{"num_hidden_layers": 9, "hidden_size": 256, "n_experts": 64, "experts_per_token": 4, "d_expert": 48, "d_shared_expert": 192, "hidden_act": "swiglu", "moe_layers": [1, 2, 3, 4, 5, 6, 7, 8], "router_score": "softmax", "normalize_top_k": false, "routed_scale": 1.0, "balance_loss": 0.00181, "balance_bias": true, "router_z_loss": 0.001, "init_std_router": 0.0123, "lr_router": 0.000765, "vocab_size": 8192, "norm": "layernorm", "norm_eps": 1e-05, "tie_word_embeddings": false, "optimizer": "muon_variant", "learning_rate": 0.00337, "beta1": 0.95, "batch_tokens": 262144, "max_seq_len": 512, "train_tokens": 822800000, "max_steps": 3139, "dataset": "wikipedia_en"}
Below are experts of layer 4 (counted from 0) of a mixture-of-experts language model. Rows are named router (the router's row for the expert), gate (a neuron's input weights, with its number), up (a neuron's input weights, with its number) and show model dimensions 0-255. Each number is 500 + 50 x the weight over its row's rms, rounded and kept within 0 to 999. Numbers have three digits each.
Before each expert's rows: "comes after" lists some tokens at least twice as common just before its tokens as in all text. This comes from a sample of Wikipedia text that the model never trained on. Tokens count by the router's weight.

# expert 29
comes after: " the", " and", "==", " of", "-", " \""
router:501482498495491529524529514381493475471517540549463486503490462471510508559566566469554430584477477464462540530456503529469471548506564503474568564534535478482489486437450447468638552439505446541425411508489428467460507430527544533494512518508528540517530546464459501592505491555439399493462613513506493459579538531486507445464483553354533495525513562539490509501534608491537607511492494465480528525492582492432461473539463564467506486520562398525470554516414489573547442593505540477518469501460511497387606477463491474449446500428518626459513483493583548539443461467492462522391458570517446502507568614535529499514430532537434472509400494487534434386463581497541522504432581526454503507477412489498650544407534538516516557511439556509611596478586493465520460420411453
gate0:498537563528559460551435397512496462414441472484495476434515437458435427424501473526479451508434453523522545519530507435425477494436535565517560522421494553469425500524505595471550531530422497503485560468587465499501564514593591401499542437469579473607474456451516492473544523415516470507456492514485457528473582579540663412550529378410457437499449504523521551536545548506563562488490438590482520476464493503512484414471471486547416518481529583492489497403493458498574489514453640490537532444516490568517576484471509468404482498520514507563547441417524489508495495530521455466468639473508508458480463462481513505455381421434443543453479641445518397498539483539477608469531568512549509489497452454507431492497536533510568466478503500431496618514550453517459444477506561
up0:432444549546504506400490514493500449495510550404550602501459551483526443522458508463484545547476466449544495409403420595525415499501560563435506464468588541445482481554444494520454523425474503483586569482468456459395543532515506417559534490521556564518446567482508530567447408440529475511489536471577441487473545554468473411555532513453488495478493601561471536477532431568518499526505461493428397450480603472503468548535432642460468482469552534547485474510498467545536500437478556460535391431471537548540432482400427482527414570407462570555399555455527453529488574599413507457481521491487519548553468501467430575476438517508514544551529546522588546515496456580489533477510529502450543486404391446485488573499482600494444575550537492527534528523633520544504521532514508
gate1:485492514516529522475503536581419522512509545527497507491415555474481475530504522611526498486460501508514430483531446493447563513396508493521493441467547414448393544523495465424595508387471510582613546540440603445497522472541553562519366440471554542502415583444516513516499567565539440505416515528556491471480429501422464497489497461457542541568471579465517441444493563540415538458607543552549531570493570423474572589493464494469429469459609547483414542486469381436538487551515404560513540590458453441520461468451529535486488499481359516492463404488488381507460490479532543500535574395528508525503453506538522573440532493438511451518465555492519446472455500533571507520488508509480485491484504553478478545522448554512456644557536563602480479520450521471494484422419484
up1:513503532491453524516479549480536502496538501513449529490455595452495607554553510450507506477423442458486459441575505480370491368432501447527509443491502457574467519505485549515543574403596485511505479492427543493532540523535504495451418447512479519511470470457446495516498570553591424512476484473400512513472402513509477367512541447443476524548451556512531472498468576525509588520625492579561530581541588480540619511473492510540486488399528507537494584553463428462456507434453489516515530538486458434453506487546442554540435474432495536559552503555490450445430444526509591408457472537463486496492562452430492614523549560455522485539436512512601477503512441490536492474473404455500419561441630515412527508416503509572416515579552517558592451544375544466532518526470436
gate2:605573519483539536519449429459484426535517402460505450555517541499555428509431531532500390493525506514538519419419433436501544559457508414612558527467555522521476485411508399474453515511411480465491410590512528504598569521459511475424430461493464572477538516470530460471472487503494426452594487530397418556420550525579535540443574492525512529508426538498497419597484572538595556454497540562522501476475519595450558563554492500474488486538503361510498387477465519473490515486410482464484562480547363455530526533480444470540474415521467526439450543562540417484569490448513458452478497510449488507532537508450505539487559501550436511502512517573522597398442452497559480477530442450494477495514556470442514609533577468464514487547457540592531564526477561457453483574549586
up2:587510528461531514475441510452434455577536394468497561512490500548551492514496505578492457514453510486564535493463448519538492539472601566580546549518522580471461527499472576466531550446509487461461525489596487538580499502478528392500452479536479485444538495554514503443468444527549508499472535544453522498512472532526441508490611499450515580528488426584513566591452480572632462499483473497491483512433531517576480535429447452493464489623535431452532535502443501475450507395501391448445563525505403526508456468472460358524458485527461538404501528538500447473611653530431550554460476518462497551483515563447541484544533418484429491552540550522495487473408454411480522497561390529566389541560483488443442451459566416503568503452462557497516466567497359511449457523597479
gate3:501505583523528483540597468495488452504521522470435595507402526369617563499411442571446468564531570486527503530505478521518500468492520545455537542520493608422426576504499507537463422461490435467515487472505471543470555408457582504453446542465514494521542539458528559543534503505468539601458480474469496582543450502493552516500600515454624481479507432504498504478481519413537500537474545437474478520521554513520485500572587543426503348629528485582576484513380541550493488485414485592436466521483548468574541477457530492432482522453467470488384477474432468563413439473471475466456520508507547413450498470488496420493543549495422425544481520545446576507527581540521454563426502535440551561440553481495490560547468555613431431437517459428524555575478526497441564426472486
up3:464452427529500424526400496500610535544463468434511500408566478560431474541526507425574493424538450537529460480529542613537425542583458471519420479538539464491625456543496479431491523503552440440537467440504530525505498553612463507416596535630522538497436502420447488473536470468582569454510585525460476419537492464534540453523514464471361523528462519579518564483534408577550519469495577591583495417463409519458539567393432362540495550473559519464458518491555465491516530537531546507466459430512500484484458468533546527495529447557546526562538497483503537428543457566526413485518525430440513550452413515536515600504505514457528530443544476457492523471519442453542573518517526477568481467489518480513415451599503434396534408517549584489458492440473499469511468516541490
gate4:494523487529521491545448472457418510503511452544530477538468477506537559526547492500386479519504548476529472513469556479585480434492519588468586566558559457505452466452497518423532543472471571535491520533356538479474512453489554554552461530475485459571502503478484479446469374538522536541439537580485444500430583544479515533532468558472543628525484486491493465504461417482602515473451484483437509544493627479431442438386494450556499511590518421603510490573384462463555486562545405506611493499524576549522516472485567489594505482535640484500597496511563484456583490422518492500441463422571460540565461499518493410451445485499388471568441497559453541467441483502502487450610453526481449449603439455486517397500511504584497419480476457532460527536501408504584511532466481
up4:419580504505473555466489562529568432532463492483562549439486441495471491576439436445485498569540415617480586613524461473501499449542509419535512403435498523575476487535520534626550439630578469519418549446569493519542395513493470486498489491439570513497496442506559527584495470572492476476418566572431497578569462562447490461485535374534519464457525437571516481479498490484425496519431430489475484462541475588423592534507473608435582549454466459469458496417501436502472518479504514588473486531456451535424501488491510502427562550569426505444607493475434464561483579554461535524503491504408488567453443485389483540495462519500510487427566495469449459551516538513419517529470573502516412452411527509538550496565439504529548568543425544475515475516527484486527475420575512
gate5:555552555464545461554399480501472539555499518556468464439438488564480531547423520447605361537413450454582553553489509559473437451536530506452393546456528500485494519491494557485430608451506474533397485438477499431395481477449496448552537503574399529439525545467471405519488591524407484534452568493539483541512436456436459566475543642524479552524585423527569557480501525567517413502531445551483543553416487501431648469560478523425525515538593463494523541446492410536509498517533570447560483437546453540550506599510417579501503489433498520532477502501509544459467472466422461530433548473529525478563418532504526527530443474440505488514544517554517527535474493430557495483575551507498541398550544506561514580484521533548421531474521518489446470466564592461510440508545422
up5:535511561469535525561490590448474437543517558518525489321458505532479547467477515488570523536452478430482535509507516547586505440573411594476405466478524543497514535534494568370458535445497436425469446501517441529475428498451468550465534517584516538423452538464506414498500527399482489540462562438543490463482395484564575526489409557522525514497561439453558403479509570603526576460524490511488436476497467453424539480490455510595565471480499445476539549460518530437399444470594492495552543522389488512546551481533422611474594524401448507445513491524535468536503513446451450530543498660525562462565515464500598507500492470473476534507537568512468482567484509498513428546511486479547477558384491518588457529537502439470444535479420492526470495450566502385496487413439517
gate6:549425551511497546517492457456613583555484422493549502476544512377517443419421417488493474409560545528499539557467488523500464479547570511490454489502407457469404448474508605526436488563432465449468483501407527540515472505446574515486448596524507557543560493417497486405504469542522483409368459501575433499474445501505417575525498516566494499418484503520529505421498498561437473469489600549566585530475433489539555604519508547509540550578510457432486522506469505490609569533468551518479499476451537479452504491462520585461636429535514441551582578578501502473507583550517526441510531462458487470453516499571511486450533495501533577602573436498531454483480494520451566532538602571533481512501496507518479550526468384415555549516505516394531553559462465469476539403445429
up6:625526511593486487560501570497537499442522522616468438528410535551476559483542574474514544472460475520455542438419472543518573494514467439473510505515574503569502492492507463569487500502480460583451454454416543446475468507497622501583527587431434469401487462618550473522550504429495483479417591567463494378449455558510513440442560560537532545498550537479490424371404432424525487539553469501465477434506511418426499517486497491509470502454527389461582495501426522492486434463517579531438554499476526440466496548452590444479505557531525544583551423436510484487543542450550436547517497464461485475566491495488488409445463591485464459532472537518575551535486576497427530518573493470490480500454496498423470378479542535475582481484549575551554515455519555469413422617525545
gate7:476544518494509376518553516414555531560536557608565495533464586498474401447467499434660498481566512436475454466473488481453527512475563462484504526512538621490451482489459434463563503571486561516550562435382507484557507499485462473473596560470458545536468448472417526569527512433486413557505470544375406493549498434512515506512602494512421525491432533513480469460569455608455529417480528477600589462551523528486522580543483494444552536494486546556622584523536516487549526527539479489469460501548554477571464502497541504502455500528584446451536520395505532580517515526511465437487612401507496539658478488502481507527549524524431535475557562571463403495498427445482507432405471437471536533465505526484513524480551466510486513550395404504536511474517479453571517473461485
up7:583459502571533626432440556483493506515466528481582509467496535552499475539416452544463462522442545533525517377502543504498412458567476509499514515471501503528481516603573504558473527517499538485465487509605522517414535476475536570479440431581524475494446555554507463418513559558546529445501504482601525497408517494509483464522428429581530457410578473459511533506533516479542481549480463578477502433480527497480473410521520435545449417521466588429441405472506470530553532457493554517534545578433471501415522519524500498445514527531497540562417547583462409380467489459562499550494374527444475396429437667611472496488481422464555462496461446415516586506536565509467490483560464521542484574497566556486386476497469620453523484551512531559475507541472552539444533436556523
gate8:534491626486510563450626452417544549500526505451562500414461530496420490527574605385519524429551595440559468492486476523463448405459479519387450474466488454520608519424496469586608460534454491411519450510594568529441577529527460583527448531554599489498554482429527457519491541482512512637475545470447567526494477510453491484443452485536521552476456488493595479510489527426511478486523508562522551386459461407458539446492519552512564529463440455606537447521536476434510422548521515400476420488499420437407483549535549521515511487445563474502511422462491446442518501458503537488537529446529423489473533487403583485482499517507493500443495503559520499538564514528444575464442491410467445495420455447516517592410567521523470438497540544568513430509493518449531531569517441
up8:492497551554420537499436538545487492457471481534430477558442562495565461495519495406460536504589594434523521503514460551433459545484439430573493522503433512508513437538556495507489438546486522461545503660594654504406418481474439448487586472493511463501535525448483367512464349511485478560511534480467513480579474428471539489350467596549460463440466511512578500564488487534485555531587491527536477443493535468406609534440556463470504499490505548508564500509473495542416479402463499532522618492466572509511501484585472476587427518530585455499498583455528477507459525444497581569538566500488522540522490528486495470545441535481413560482522469496502408531558534495479487395512427485523499416586492561506424553474498504505520534527447510556515607464518423426534516480589471
gate9:441494527504523565547447543425507487497517479463432438490514507497464501467494586498508413546478455505537580504486436581458496570468579540562505460481509489477463494475515476455491522480552519485516469486477523506484500509506499528629460542427452499519438491518525507428523565403562547551434390496472497466487560407440497569540518429496512515566483451514486512574555528441504568454386501520515558535508451479500485459422532537448536477450459458369523460488524580609502462450453473489469504490563626463456524599444529482517530620500510570439456417529466476432536404455498440512426406477527498541479625482531547457578628627519573406508530564469518406648520514407532484412494481434512495512552418463531515485483439551521559558483550498586501430557525500451440474411457522
up9:539507461550504465463515468483445522451540532433530559543600571451530407546492463565414507530505518500528515503485459519567474422459465446489468512464437462469560449530553480481553483495460483428591435565457404443512490517471459501488412475504567452508543484483572564406439520535539477518554517507437528495475415468508468562509475504524518454508616573517470540573401608480527525423484561463484579514606531416377497567476508439528500561415429480467563509432528514431467458520517580540402428536435497482493495501483511432496612513510619519471529515530479522508505508542479549501547428448466660478483452531544532478520480479485587465508438522492575484568576515591581522562466491515525462444472522508429581556445499378497438531553424480483553474487588466525413356561495548
gate10:450570500542507430503396510440476577528578483514460512413497448504475520511528566543471546466546491543499514435582497441481454522467525523575477473491444534548541505510476426579498647535554500492546569529476515433439518472476447539457501547517450528462487500478479474447439562434568429441454654524442468446529536419523451541512556500510415438466520531460493540538597531486582541528533546516521536508579617377455448549563535500518482466503456524528534482481482565554475548582538509496441433483495442473566609462398490496503613427520586423497480515516450464404449544493521551486508510528435503413478544619511574560513597444518460525471478549485460464464476584476510475569454562508466534427537473462551528497483473537557548498459468596484497608541497441494389392552496384
up10:591397534464495507609639478478509558481418559496509508500539529465511535547478422438536457575408504553452589553458481532512534426610503497449513525492539463546585499445495532523556503436389547507502405495531489528536494575532508471511548529580531457536562501530496467511550420547362590503522392473617581540488436482525475528482442453488535647542429447520550469524411508478510476497421470505435421521461464519517536486493502461517468516511544496475442458511507444509459523487494447557561491507509542509501457541536423516577426552487501637530539508487550489523448478503390467432499414484428544556557514382474380452500420483500526384552482436486540538509541438543488516485479434472534495429434488581507478445525495431456558493532493474467504441528509631545517519466582500
gate11:475523437512462519550549606457533478500402485544396482502549523460526537467497517557502563497460561578473467471450510523444461570466561467514610489623432538622482457456527540440626490464417417445503464520494406504439492474470505504544448488489476591533494408548528454526467488499498543526425492505548609580551486508514462582513499493578476463537495431468494482487503465505550549555567474491454527506497514550525520548430454507493463506436426480495583526460502536520448545542469523429430499447471443478450514526441574472575490504531503491454615456452571463574473486585491456423371479429492576543449514568471424471594455511441615436517488628548599545420427504398471528511483525492559559436478525590418550525401562556547467485476497486473440579500509485531524500460492430
up11:572507536468541488441545498516508555498587526451535577434557465512443543557486490531455458542499473452480528539586528496468508477509462485532425549370529509435472560528473522534443522487427515474452537440537561525487468506448603514407558585435471443460564501501503544439492460457419468458594515547522415493415500440516497513531550473458536552486499551570522540532448536517414437417573411516563464494521486416468459470527546454470482571542549489568450469605516491484451581379427622451563481519501531495501544496576490503453525430510554535591477590467452586446586564481573576442558542518521460557567463433517530495455633505484453556496389465433472427485607564537449428526573586477444488477514457439478490438509436446546586473567420443472476474514515500491527509492560553